{
  "router_score": "softmax",
  "routed_scale": 1.5,
  "balance_loss": 0.000339,
  "balance_bias": true,
  "vocab_size": 16384,
  "norm_eps": 1e-05,
  "tie_word_embeddings": false,
  "optimizer": "soap_variant",
  "beta1": 0.95,
  "max_grad_norm": 2.0,
  "max_steps": 7522
}
Below are experts of layer 3 (counted from 0) of a mixture-of-experts language model. Rows are named up (a neuron's input weights, with its number) and show model dimensions 0-223. Each number is 128 + 32 x the weight over its row's rms, rounded and kept within 0 to 255. Numbers have three digits each.
Before each expert's rows: a language model's description of what the expert responds to. This comes from a sample of Wikipedia text that the model never trained on.

# expert 5
Description: Capital letters or first pieces starting proper names, often foreign personal or place names, such as Shkupi, Lampedusa, Köprülü, BioShock.
up0:192162112087091103094162153099146118126159148152117170198149095107130123139122103174111089150125120130125148098164103088068114078087156137078167211141143123170154137182110109197117120124194114141066068133197142154127232134126135098138161141105085113111152092124106179132124169122117144091151148142151159153082113136163142071175179237111129194172142111099149136103070115144123104155104152090187137164086167146094141164104135108163124143154133117181145127125101102083108150159089105166134181086125129114129148125178099114162110147127145137174148070145095103146141143140116143122157156104060145120154111119085129072128098170129132115120164150112135148095125092129178190137161

# expert 3
Description: Coordinate symbols (°, ′, ″), units like km, mi and sq, directional words (northeastern, south-western) and location phrases in place articles.
up0:121139167180182157127124134112163124152152136130185162123086165087123101124163145065097111204139110113167173122133134090127161150190110129153161111145067082061093168124150123140177138117131085153113123052108148131134130078131121189159125130134110076103090136171105161058097167157132158121135146141109089171145161142126126108107079177106107064089157169105051138140152138058139131168134171123118245130160109093078130061128106154095115104076084145101153070103099131080096115143095105107134167101134137077148126125114118171161142120124152131145069189137098160122124137129120117137126144141149131108095133166089127153143129141120170127124156153177087108105081125121167145119089

# expert 16
Description: Given names like John, George, David, and word pieces inside personal names in cast lists and rosters, such as Gabri-elle, Cal-vin.
up0:164119107192118092092150142148151091113097127076057154125103069116128185145104143122152143161120137160154120114150122168114081118150160169142148130119101176018152171168137131146117131136094120084111076163106154094104127207084112119145124141152180131189073150103125133156121131140140096084131125131157096120137093085045126185110139104109145118048083138164117186147089164100150082105157099063155140129102124108068120116110072144143138131093108169128106133145065158041178145088160098111159149121139124109104135128100141083176148158167218075172166147133151130120117096108130139109130147120156098120106110111114169097085145120156105095119140082143185123196098157193103117134130

# expert 8
Description: Auxiliaries and main verbs (was, is, been, were, became, used) and the prepositions or objects right after them, such as by, to.
up0:080132155157109192164134145089152133079156134103082094125143183155094150106093107140185101206132150152147085159140136134115149061159104107116095108051074137168126107129125174130150136124127106151104077106113174198116122171081126134177109180154108138164119103126073123091077126097151175102179134203120102145100129127123142064158128105183099115146079108128084168137182129168102098113095110123139149103130130164109102135100089116145092103170108120119141103128131127102117099157106153098077192129112138115133095134169166113161116136164111123080105128181097195141125134143152130128144093145086120139141073143140086156166154097099183151138160055147094135144110076137078184101150

# expert 12
Description: Adjectives and nouns about elections, politics and careers, such as political, elected, election, term, Personal details, See also.
up0:110145076099158146110101124187104112137133100122079144223113157097128193129174182172127116156174099168098152178101105150132135184113130155080188126076104139108099147103096093098092101090060117127129129125114117137099168114129131120070086187147129137132107135137149133075173136109087099175138139115098151108088153061102094084137170147114061163145129100138087155141082116107092098082110211102083058105137153104090143120108128146099103153152187166112141137063103090094096162158165140086176162123126094055147150143123116144068184177075141105138095120136112104077149114135056132170150177154109131132118110159145167133116113137095176139079184143162045117121130123107117089114141

# expert 13
Description: Final pieces of proper names and titles, like Flinders, Wreckers, Sherrock, Walker, plus name words such as Brown, Love, Bridge.
up0:081155103072119121105120131145086117070135096169173095128077178113099169084140169175141111147158081115101186166169108129140129135089121104075103151117095122110093149114089133107103102102152145082190163136100170134146134098130170084198093101115111098197117055125098044138125107089137132112081131178134159147128112130121130129169141119093150081107127201122099121142147116151161102170118097145174174055165067125161058114137144121087151074143150150107150152132104158122148133116159103146124121103109146091136146149080086071129109130120157116162138143196157104154122174091140115180139147105108149132136140143144091093151127136120125174140148122111076129053208128108151162098092

# expert 22
Description: Commas, especially after day numbers in dates like April 8, 2012, and list words such as between, including, both.
up0:157112134124125141126107115117144175191080193141150145104095113099130208161138124135102148165166174214152163134122109115118136094103100162173103151087148154126058167110102148149125173134156132115112112106159136097123143125138105110171175103142150109110072095129160117097081129124131153145138120143206064198173109177114143117083109122160155073037072154069121128182133164110109167109092136101137079144164131125099126138064081185067150096132154103113122105123130107112128129096154124075159074123140163103131103096187133103110160078139135149134110202118182152088152166104166125088137130179145108165127146137120139103102172098198103180158099157103121144112121158166082150206096

# expert 20
Description: Table header words like Pos, Candidate and Binomial, football positions such as MF, DF, FW, and stray bytes of non-Latin script.
up0:148152142148168216108136139174102141106128078170141147118131191146142123106154129144190064138154109136106143168116146118116194111169167145112117185105114163136113089141087092112132075119145086080120174088090130084147148104125122111176164128151178125143119174116167126118195162162164140148115125167141173130141184097151089138088157064099159138182206094116111138168105095083097102117176126160079128092070082116099160119184137105102124137135095103065154076158044148110120103103129147065208148095112132148140093077119171088135111106177099141153149100110176124087166135052116133113136068136182166141160129172074154137100114216160168142144132118188150102110158157133169083135114

# expert 23
Description: Head nouns and agent suffixes after the or a, such as team, film, album, company, composers, merchants, contractors.
up0:137172147133138134104131086116117112199152179147131109118110093128173125135132149135165130177183150122140141130115122104102133111156171124125104142126126082099156157128125169126138132070115170148067112107166117134151139201166102068133159112133074108194142077117155114133128235177068096158190170164141187142182060143058165122108116123159159155110094179126123186134116109130157054205105163086133173136079124114138128127126143113081090203106149098100138175156140129155146124137120162200098109131108076127128105174179168113082114160114182111117138183167122127132106153173150125115144110118099144068114163143156164161086087122121085099090173150083101123149110150133117142133107

# expert 4
Description: Opening pieces of longer words split into subwords, often in quoted reviews, such as pre, un, dis, con, em(otionally), inc(omplete).
up0:060160141166157099095144192144125123180071142157132176109131078195195183140117123096090154178074189149090133099124111179165124144168118101096122125138145125111103087190091134062134153145166059144125109153097147161131142119129152149064136145122105115161124161092150103154112146136066162112086162139130122087172112205074152119135078121115075135147090098117129102102203138076104158141112149122105123136081144171091147163126116093113210139162144116153107138142126147177159104141106148168137071142052155157072139126103116150121160125084114122118103142097146111143084112155133204127163103197166118156159114123117144144127124091196133116091104073099190168186145127169117133083092

# expert 9
Description: Prepositions and verbs introducing events or time in narrative prose, like in, during, on, began, announced, died, and abstract noun endings.
up0:201125144164099177065129110142191178120151171164180117122128131105126105145116139175123140141093140104168162148083151153119125172147092092178109110082203135110121109149060172100156162163105125158109179164114197109082133158111066118134052125130088079129130167121100119117066088120122190161116090141127125141135104066144164121129095147091096134154058134171128138146101124130102096114090101159123132072107117149174147170098139098103120154146124119079146166150116166129169161148142153098175176113098152122121048125159069106093163118099112127110154129122113156156112085135191169107066049189115154164118102137164089193157152087159055085086120095097144111119140144113078143173069

# expert 2
Description: Proper-noun words for countries, cities and organizations, such as United States, New York, University, Republic of Ireland.
up0:117132137133140070102123135114090118110133090179058144102132075130145138148084105141147151159052213140120071077157125152165116095077130151158143097117185088159082132083154143164117083145155081194061171113131103128088142140145146193201137118141138110147091177138142077134111122089114076090149157174088138149112091111168133127179102112143132139189149103116200172144105131137080106140071141093133150091158126115146181124185101134134122152150114185151086133175134087148202111077132112073131117144111122143142191142103125208115058104084139159142143148138143156089140119075125121070139164114110120047141083179100075151126157093182144162164091084079168158138105110153080133157115

# expert 10
Description: Connecting words joining phrases or names, mainly and, of, or, but, than, &, as in Militia and Defence.
up9:060146126130181120149105142102185175100087099129129161101121113184154098118096127127176151147103174039095119128124067159110154149111154153129158099128145128194054132121151118159159122029076167146160141147097095085169111104125159119117204136107135178194161203154110120131120137165145191122141118074169186123151145096138119096086109131170128106081084126131135090112102124117171125107131107118156126138109148156107123089147135121097097048079198110120136079133183145116061134132193077153115094129164112087206080134124152098102074132149149160092153130111121132138157137157107105099091093120177120090091097094102147151136185109134117138210124121134098094125128160148102092152090

# expert 18
Description: Hyphens inside compounds or starting list items, en dashes, slashes, periods in abbreviations, and $ in math markup.
up0:119180111098136119139087174134099136161160149203116096089082070066124130114162113114088141130149159149114056120131068207129143176107138131130134104155158114158124107103107098136077117154152104158094142120044139137135146142142110143134142128105135149152125116086161113104103124094139170078107158142107127149083130093108086119133085159125178148089115167083058138127090149160122107141141164162124159107142103096143121177195146131168120118186167152086150120079177160144126124147115133080066150160170171162124142208130138125087156161108124113101197106143100154133155091093197055180068162136124085153098114145058122170167122175106133123100109078115164114121105088125121140148126